From a checkpoint of a small mixture-of-experts model trained on Wikipedia: 326M tokens.
Below are experts of layer 5 (counted from 0) of a mixture-of-experts language model. Rows are named up (a neuron's input weights, with its number), down (a neuron's output weights, with its number) and show model dimensions 256-383. Each number is 200 + 40 x the weight over its row's rms, rounded and kept within 0 to 999.
Before each expert's rows: a language model's description of what the expert responds to; "comes before" lists some tokens at least twice as common just after its tokens as in all text. This comes from a sample of Wikipedia text that the model never trained on. Tokens count by the router's weight.

# expert 15
Names of countries, cities and states after United, New or a comma, like States, England, London, York, Canada, plus country codes.
comes before: ",", "\n", ".", " and", " (", ".\n\n"
up3,253,118,251,226,158,328,153,190,150,257,228,204,167,218,214,213,265,200,227,191,171,219,135,226,146,248,160,160,190,182,166,220,210,241,243,271,187,158,168,174,199,143,212,204,237,212,191,231,217,257,219,195,287,177,165,239,203,140,258,157,152,250,156,196,141,232,198,205,241,218,147,224,218,165,184,216,158,268,257,219,240,237,234,183,187,160,114,186,174,174,196,182,231,154,231,170,183,132,217,163,143,165,157,232,203,186,196,226,240,155,232,176,181,187,185,209,146,223,130,271,143,198,201,152,196,215,123,173
down3,248,216,130,159,212,188,171,186,246,158,110,150,238,211,245,148,204,159,216,220,232,181,214,146,234,239,194,245,210,199,170,231,190,175,71,139,157,259,154,147,162,176,189,181,258,208,152,189,252,239,204,152,163,207,116,222,173,181,159,230,262,167,139,209,224,203,239,173,139,171,142,211,205,208,221,199,234,107,219,246,209,207,209,185,196,195,311,218,149,217,252,132,198,238,201,187,103,171,175,112,148,236,261,224,257,245,170,231,175,191,239,221,100,176,266,185,197,258,226,172,184,190,110,215,158,190,184,182
up4,164,174,189,152,180,182,164,125,190,261,213,246,166,189,276,181,164,233,89,165,244,216,189,181,244,120,254,161,200,242,193,204,199,228,127,187,172,158,282,231,190,215,203,240,185,234,170,239,197,128,218,166,142,213,179,234,191,194,175,254,135,242,131,173,209,191,210,174,198,158,212,254,269,222,193,197,197,160,111,127,277,177,256,248,203,202,148,191,168,182,198,208,158,183,261,207,251,303,161,176,149,188,229,209,178,205,177,188,192,152,198,196,111,230,202,189,256,236,198,315,192,231,216,161,191,145,191,224
down4,218,176,124,204,266,203,186,147,148,177,232,305,242,208,162,200,217,174,97,157,154,219,215,237,188,181,255,205,313,178,92,147,233,212,275,247,205,227,218,213,231,303,142,319,200,159,269,195,187,207,208,202,148,238,206,188,234,186,176,209,250,195,173,185,176,196,164,163,88,187,107,228,170,205,175,162,212,224,165,196,166,172,191,160,213,189,245,140,211,247,203,191,189,87,231,191,235,173,228,149,237,173,177,138,243,151,188,220,179,139,113,163,174,188,148,203,205,179,224,209,215,233,183,145,135,189,171,211

# expert 5
Verbs of saying and reporting and their endings, like said, stated, announced, noting, acknowledges, plus because, however, according.
comes before: " to", " the", " that", " a", " in", " of"
up0,176,235,201,231,147,297,218,262,210,269,269,137,223,183,220,210,167,209,157,230,187,153,192,231,178,147,215,187,260,178,198,236,207,195,99,231,233,260,219,209,163,188,232,142,152,190,176,194,219,189,237,207,284,172,224,228,190,192,190,197,204,182,186,194,308,234,142,177,176,252,210,138,200,245,247,277,182,226,263,150,184,242,205,198,197,125,218,232,189,234,174,197,141,227,158,223,226,178,196,164,248,211,134,210,247,203,225,190,281,188,239,196,244,194,261,180,159,189,224,214,150,139,134,139,147,202,251,199
down0,217,132,255,249,194,157,207,196,156,150,152,129,159,184,275,213,210,199,192,229,217,194,223,183,209,234,234,225,176,249,158,220,189,288,224,81,135,202,78,172,214,97,172,210,211,216,265,192,234,234,205,236,177,186,205,260,211,154,247,252,247,292,165,209,200,176,163,216,152,210,204,165,201,189,221,136,153,231,176,209,239,127,163,243,156,213,187,215,236,191,230,225,181,232,193,240,175,225,168,261,179,146,192,251,174,296,147,218,217,170,170,215,169,233,153,213,217,228,202,190,171,130,138,189,212,200,178,173
up1,209,159,185,216,187,196,208,232,168,182,267,156,228,160,148,187,185,112,116,168,214,193,166,210,269,160,181,182,200,154,220,204,292,258,190,227,215,206,180,214,163,198,226,179,256,183,167,311,185,194,171,168,189,194,207,117,161,211,174,170,282,164,251,156,222,153,171,166,175,222,164,170,205,220,176,213,204,183,237,275,181,197,153,199,265,183,237,208,204,190,115,219,212,188,193,178,284,190,203,312,201,225,161,176,112,128,222,160,116,203,245,243,201,201,198,171,225,241,267,221,211,190,183,271,265,151,190,248
down1,288,217,228,232,235,226,200,206,207,202,201,216,187,225,235,146,181,203,153,222,160,217,247,266,230,232,196,218,220,217,182,161,182,182,261,281,193,150,228,203,213,259,179,237,191,213,120,137,196,233,234,208,151,208,208,256,210,140,153,156,161,168,256,201,190,198,224,227,220,252,134,154,183,221,258,268,205,211,213,154,158,237,181,204,157,174,225,238,147,243,240,222,174,186,249,259,139,238,143,206,147,177,202,180,185,257,266,199,275,236,258,254,226,182,246,153,257,205,246,169,238,269,176,153,224,142,184,167

# expert 0
Prepositions linking a noun or verb to its object, mostly of, in, on, to, at, from, as in service on, one of.
comes before: " the", " a", " his", " its", " this", " their"
up3,194,189,215,183,206,195,217,191,150,204,171,164,190,151,224,225,101,197,178,201,273,190,208,156,238,266,80,217,191,196,213,206,186,233,223,162,203,225,165,212,150,175,209,188,253,223,154,233,168,189,246,178,248,180,250,228,230,262,257,214,208,237,244,128,219,162,228,281,204,302,195,85,253,240,268,171,160,241,218,252,172,211,156,185,230,147,186,176,224,171,237,286,212,188,177,254,160,258,163,272,240,222,189,161,184,172,227,181,247,235,225,143,217,171,149,192,241,215,191,239,163,185,211,218,186,233,267,180
down3,243,114,212,120,189,195,170,209,231,262,176,217,147,232,256,122,212,202,169,201,213,185,179,205,165,157,253,203,208,121,221,208,181,208,231,175,212,157,249,218,261,240,187,249,100,210,137,207,218,217,170,124,237,209,221,175,236,171,182,189,173,205,241,204,235,250,162,157,185,209,215,229,142,214,251,202,238,232,257,172,241,190,222,170,216,232,286,181,236,194,179,227,243,209,149,227,218,211,214,170,160,220,208,258,223,266,250,211,205,203,154,237,181,185,149,202,294,226,223,141,164,187,253,225,241,222,234,214
up4,152,190,196,291,213,197,223,212,183,184,141,219,244,185,180,209,275,135,140,175,188,337,212,130,194,200,190,154,206,236,183,232,244,161,237,161,175,160,111,142,174,285,211,208,182,224,248,197,197,177,137,162,245,138,176,205,197,225,132,172,161,255,186,205,197,225,267,143,201,179,169,194,242,175,169,193,198,249,171,199,167,202,227,211,165,248,216,150,78,257,153,231,175,199,183,199,194,262,242,183,195,205,291,139,158,145,206,272,108,198,218,267,184,125,201,176,168,223,158,196,216,231,179,240,122,170,151,196
down4,182,283,208,223,225,292,149,214,154,173,192,139,142,112,182,169,169,261,192,211,205,209,192,173,266,218,147,159,207,213,192,153,254,153,223,154,203,253,271,135,192,193,270,239,197,133,184,244,222,272,260,278,168,196,267,176,137,204,236,318,147,204,121,193,210,160,172,183,226,280,256,247,222,219,197,213,207,212,91,243,198,121,205,143,173,158,230,158,149,213,158,187,224,203,312,212,236,218,240,198,239,215,189,252,206,191,188,211,236,137,160,197,156,154,172,182,123,235,199,229,228,191,168,217,202,230,180,215

# expert 6
Opening parentheses, closing brackets, table pipes and percent signs in census, election and climate data, e.g. 91.2% (, born.
comes before: " ", "born", "200", " –", "201", "199"
up3,190,201,162,166,154,177,143,210,163,144,186,155,215,185,176,247,148,124,193,265,169,161,149,214,232,176,128,193,165,218,201,197,95,240,240,177,233,135,203,300,177,181,219,288,257,130,212,260,165,316,198,250,145,103,195,166,271,164,197,252,211,179,201,169,164,251,201,173,202,228,239,168,228,140,201,175,242,185,210,210,235,231,163,233,107,218,148,110,164,142,211,186,230,206,182,226,147,282,199,231,187,260,153,171,241,266,135,222,183,136,268,218,215,267,229,225,164,140,216,184,216,199,204,242,133,177,220,203
down3,254,197,250,233,216,164,179,275,214,153,181,264,166,207,194,208,229,237,224,198,166,212,226,200,139,256,231,259,173,209,211,165,182,171,178,230,192,165,158,256,168,147,231,187,251,154,213,195,197,219,198,262,211,213,177,233,231,168,116,159,175,210,169,183,197,236,203,192,200,223,244,139,156,224,180,104,203,98,253,190,163,168,208,202,138,236,154,201,167,128,212,192,136,253,217,219,217,240,188,207,233,257,162,256,157,178,207,280,105,205,283,189,198,239,122,166,172,253,197,240,208,239,235,164,163,228,222,219
up4,234,233,122,256,226,176,148,224,186,150,225,216,228,225,165,198,165,202,238,198,141,144,166,210,242,253,226,261,216,197,157,170,159,163,231,197,250,198,230,127,202,260,162,276,88,230,243,162,230,178,235,149,120,190,187,255,142,197,208,227,271,222,113,249,178,167,288,118,195,202,239,241,222,214,188,234,182,135,192,197,190,212,258,232,217,250,224,189,238,281,262,205,197,200,233,178,210,261,214,246,181,267,235,325,169,203,175,120,191,320,190,166,165,216,218,250,266,331,200,163,175,215,259,153,218,115,200,231
down4,199,213,219,270,169,214,187,184,201,221,181,129,161,163,233,212,140,270,141,194,255,202,233,240,253,175,184,233,226,200,238,178,237,234,195,160,151,234,256,169,150,137,277,150,200,170,213,199,167,234,153,147,214,181,183,138,207,253,219,144,216,170,177,234,188,264,259,192,241,256,256,154,172,236,212,181,176,180,215,179,182,231,203,178,172,228,204,159,198,244,207,183,224,188,168,187,213,211,255,143,205,300,186,219,250,145,185,172,191,160,230,152,188,134,255,152,181,119,135,165,259,213,218,101,140,142,257,236

# expert 13
Nouns right after the or a that name the article's topic, like series, family, genus, List, award, plus was and is.
comes before: " of", " was", " is", ".\n\n", " released", " were"
up3,289,262,186,253,221,125,214,185,193,130,183,166,263,167,198,266,180,201,175,160,226,231,177,270,237,146,249,161,166,117,196,282,220,244,233,210,251,244,221,187,202,181,209,199,213,103,218,188,185,252,167,197,131,202,171,200,254,218,157,199,219,157,245,208,207,230,125,222,218,157,208,147,246,252,159,237,241,183,226,248,217,216,193,223,136,152,200,223,170,253,194,265,178,262,245,177,233,270,182,292,184,200,277,206,205,157,205,181,237,180,209,230,131,196,249,216,166,229,178,218,179,183,150,141,236,167,205,206
down3,197,186,276,251,167,277,176,211,200,213,228,214,153,140,206,284,185,250,159,188,204,222,222,275,106,215,206,157,233,214,269,75,169,273,178,123,138,205,158,219,203,220,220,216,91,180,174,260,193,213,183,197,195,167,266,217,243,237,222,246,131,146,188,227,176,195,215,185,269,203,142,211,157,189,243,133,204,178,172,218,214,180,225,201,242,244,169,183,202,232,168,203,190,203,187,185,221,138,180,124,191,131,147,203,225,203,282,213,250,138,236,226,240,224,221,214,204,194,192,186,238,264,145,158,207,172,330,165
up4,215,182,124,108,303,185,229,212,156,179,189,253,157,189,182,214,149,201,264,228,130,266,213,184,184,162,282,207,267,204,178,190,144,229,154,125,192,182,225,132,214,167,161,210,155,232,104,150,184,227,274,223,169,241,189,216,229,200,200,209,171,162,267,173,221,226,204,173,157,247,230,208,128,186,215,214,268,223,166,140,208,178,213,196,208,169,212,269,207,159,252,208,192,172,190,227,207,191,214,131,267,215,185,189,232,186,161,153,227,240,156,242,147,215,256,264,153,220,204,215,249,262,219,206,177,200,223,177
down4,285,181,200,200,167,252,124,191,253,156,235,219,242,226,157,236,170,253,178,237,191,217,170,254,237,224,221,253,176,122,224,212,241,202,224,238,234,249,215,257,146,202,200,204,270,181,192,245,277,188,242,275,228,192,247,212,192,223,214,210,228,240,194,81,220,238,280,199,230,204,261,195,227,159,294,161,215,303,231,201,195,183,114,160,269,133,249,145,208,199,178,144,193,225,148,182,204,230,211,199,199,240,62,158,200,194,181,144,156,245,170,180,208,150,197,262,170,184,209,136,186,166,263,180,202,192,175,221

# expert 1
Nouns about creative work, performers and family in biographies of artists, such as film, album, vocals, actress, father.
comes before: ",", " in", " and", " of", " on", " by"
up0,215,188,275,223,184,245,239,194,197,187,270,212,125,243,248,175,230,194,243,228,219,162,224,177,225,219,239,264,237,229,171,197,138,231,235,241,200,254,241,170,183,154,273,225,194,128,149,208,153,175,227,85,121,193,294,255,150,214,177,151,260,200,170,176,232,157,137,118,205,195,225,256,161,171,222,159,224,231,169,276,270,243,172,127,179,214,174,188,184,153,273,182,194,170,165,123,181,210,207,161,248,160,224,186,161,240,247,231,148,135,145,92,232,234,198,166,232,167,191,174,209,230,235,172,208,169,222,143
down0,204,163,175,264,208,189,213,180,226,187,227,179,248,216,218,175,223,182,249,147,258,80,201,133,191,176,216,250,300,137,213,184,185,150,129,168,243,237,224,231,223,249,220,174,188,224,171,253,141,143,224,160,258,188,156,136,177,209,199,200,235,203,205,162,194,132,180,168,203,164,235,229,208,137,199,134,238,162,226,116,204,229,179,227,172,185,153,192,208,168,186,164,210,209,244,237,171,210,137,297,215,199,254,184,207,221,283,160,236,146,216,151,198,221,212,211,155,229,163,164,203,182,237,160,197,234,189,205
up1,176,165,167,194,163,149,194,190,177,209,204,228,207,172,155,110,197,187,140,205,152,206,171,166,198,294,226,240,230,197,170,238,206,225,270,227,205,238,174,164,214,121,82,264,271,225,235,163,223,126,197,216,245,172,213,229,145,226,289,149,192,137,241,150,204,159,299,204,216,271,207,262,93,188,191,174,190,259,166,245,150,188,227,241,196,210,237,224,261,156,204,249,204,170,196,114,123,291,171,185,168,237,129,170,203,226,237,183,195,138,164,147,243,213,176,204,220,155,196,185,154,193,156,200,163,205,207,202
down1,203,200,224,251,168,191,181,188,167,171,212,206,254,144,158,165,180,216,202,234,149,210,212,198,193,217,120,218,172,194,167,186,178,114,282,245,188,211,156,223,290,196,200,192,160,169,188,239,240,226,210,267,213,235,140,264,167,235,159,210,140,223,206,234,188,243,174,266,169,162,217,204,190,176,226,220,122,178,267,189,217,205,215,191,286,250,146,161,249,170,161,247,231,282,243,249,237,278,161,212,212,205,187,280,195,203,221,202,230,172,124,193,233,224,211,228,152,178,175,214,205,141,196,135,173,220,189,217

# expert 14
Field labels in infoboxes and taxoboxes, usually after a dash or line break and before a colon, e.g. Coordinates, Born, Species.
comes before: ":", "\n", "==\n", " information", " by", " name"
up3,200,167,220,197,210,219,193,268,195,210,135,146,213,168,177,198,177,215,233,222,203,168,186,180,188,251,145,203,237,168,156,211,231,185,212,195,263,173,227,242,222,208,130,202,205,179,190,268,201,148,215,138,142,259,214,168,185,169,255,239,188,201,185,255,136,192,219,165,245,239,234,183,168,223,252,204,300,148,179,162,215,194,209,218,283,174,219,212,212,231,138,205,115,248,249,177,201,146,176,249,175,229,205,183,205,216,172,214,221,231,214,188,183,106,239,248,191,245,127,236,122,186,146,212,318,208,203,253
down3,258,236,217,224,155,180,188,244,107,166,137,180,150,209,216,159,142,150,152,187,254,145,198,160,69,225,184,237,196,138,241,167,229,167,86,176,159,267,310,255,138,207,213,244,191,255,245,157,165,196,210,210,205,301,168,133,205,244,236,182,256,183,219,225,279,204,236,193,151,247,204,202,210,239,151,165,242,247,199,207,172,145,187,138,246,187,182,217,167,158,238,152,203,281,193,165,197,245,227,188,255,237,208,145,175,137,207,168,242,215,192,168,194,152,187,189,183,254,196,193,195,219,190,197,262,155,167,224
up4,223,239,238,254,233,235,175,125,213,148,169,192,211,231,273,212,195,174,153,207,285,142,218,180,240,269,167,120,176,145,215,194,316,222,189,187,167,195,169,265,200,275,208,196,185,164,182,222,158,154,219,155,193,238,211,149,180,196,175,161,185,155,180,192,123,193,157,256,165,214,178,225,224,164,268,231,235,241,187,204,197,236,226,200,98,218,220,196,125,141,180,251,192,274,287,154,235,170,197,181,272,212,171,213,227,202,173,132,195,192,186,236,172,263,255,186,160,230,204,154,181,256,154,180,122,284,183,175
down4,238,131,228,150,268,268,231,226,192,172,191,116,219,249,279,146,206,172,204,229,165,254,252,193,214,269,116,196,200,222,190,249,263,227,190,248,203,190,153,291,211,232,220,266,178,197,142,214,198,106,183,117,159,179,210,142,192,176,216,225,216,155,199,263,159,243,206,181,239,261,178,172,203,190,198,234,266,160,169,259,277,211,158,214,195,132,282,199,154,207,251,220,166,160,184,203,142,196,236,124,240,175,147,187,264,200,177,176,165,221,210,248,216,264,213,175,200,248,168,171,153,258,231,221,210,208,239,266

# expert 7
Numeric tokens in tables, scores, measurements and dates, such as 6 in 6–4, 98 in 98 kg, 88 in goal minutes.
comes before: " |", ".", "–", ";", ",", " |\n"
up3,205,201,270,119,184,230,161,177,217,220,206,262,161,198,273,186,268,201,191,263,253,253,155,257,182,187,216,198,209,260,138,252,172,204,180,136,227,190,133,160,231,262,213,177,186,261,202,260,226,146,182,218,197,165,172,194,262,194,206,182,178,234,216,154,288,242,123,190,203,181,260,192,183,152,252,220,245,218,241,181,265,228,199,186,191,157,244,184,239,229,162,237,190,212,200,154,158,171,274,173,172,180,148,221,167,226,165,313,161,272,180,214,202,190,156,151,199,281,133,167,220,178,124,143,195,248,149,164
down3,219,206,184,177,202,244,162,246,171,172,218,154,192,236,208,265,167,223,110,128,230,143,232,246,261,164,125,234,190,215,231,165,153,159,186,219,205,125,148,183,267,136,216,221,250,164,215,217,246,168,273,184,168,230,206,152,222,122,171,224,207,188,246,123,197,152,169,235,253,252,211,193,134,250,212,144,157,177,182,256,220,218,247,188,238,195,116,201,260,193,246,258,232,245,196,192,229,280,249,155,236,224,248,220,220,191,211,193,245,182,305,229,216,182,183,185,169,208,195,121,161,192,250,215,239,182,151,190
up4,253,208,180,264,174,185,206,136,215,222,179,172,170,200,191,153,196,133,198,265,227,175,207,158,197,232,122,249,200,219,162,140,168,228,202,233,239,213,158,274,219,204,226,231,200,188,295,180,176,148,204,129,217,215,198,247,203,200,237,153,207,213,219,136,150,186,170,237,201,221,175,163,170,156,185,219,171,163,213,130,179,166,228,138,163,222,217,157,235,146,138,208,150,181,206,226,251,195,183,175,164,214,224,222,244,258,238,152,186,274,247,222,239,234,275,183,107,141,222,215,287,248,267,164,208,229,186,198
down4,206,161,189,187,158,206,220,138,187,158,187,170,219,251,164,190,241,207,177,201,314,126,190,184,134,196,213,138,210,199,261,231,196,225,207,162,218,259,233,210,228,267,215,193,245,134,177,135,172,99,230,167,210,208,253,231,198,256,218,204,228,236,197,241,164,281,230,162,194,209,241,221,219,190,207,189,161,192,195,169,231,209,144,204,274,173,122,212,196,234,186,262,158,242,221,211,219,158,206,122,240,131,152,258,153,217,137,219,141,175,153,185,184,205,195,195,260,179,226,121,186,201,177,193,175,166,207,175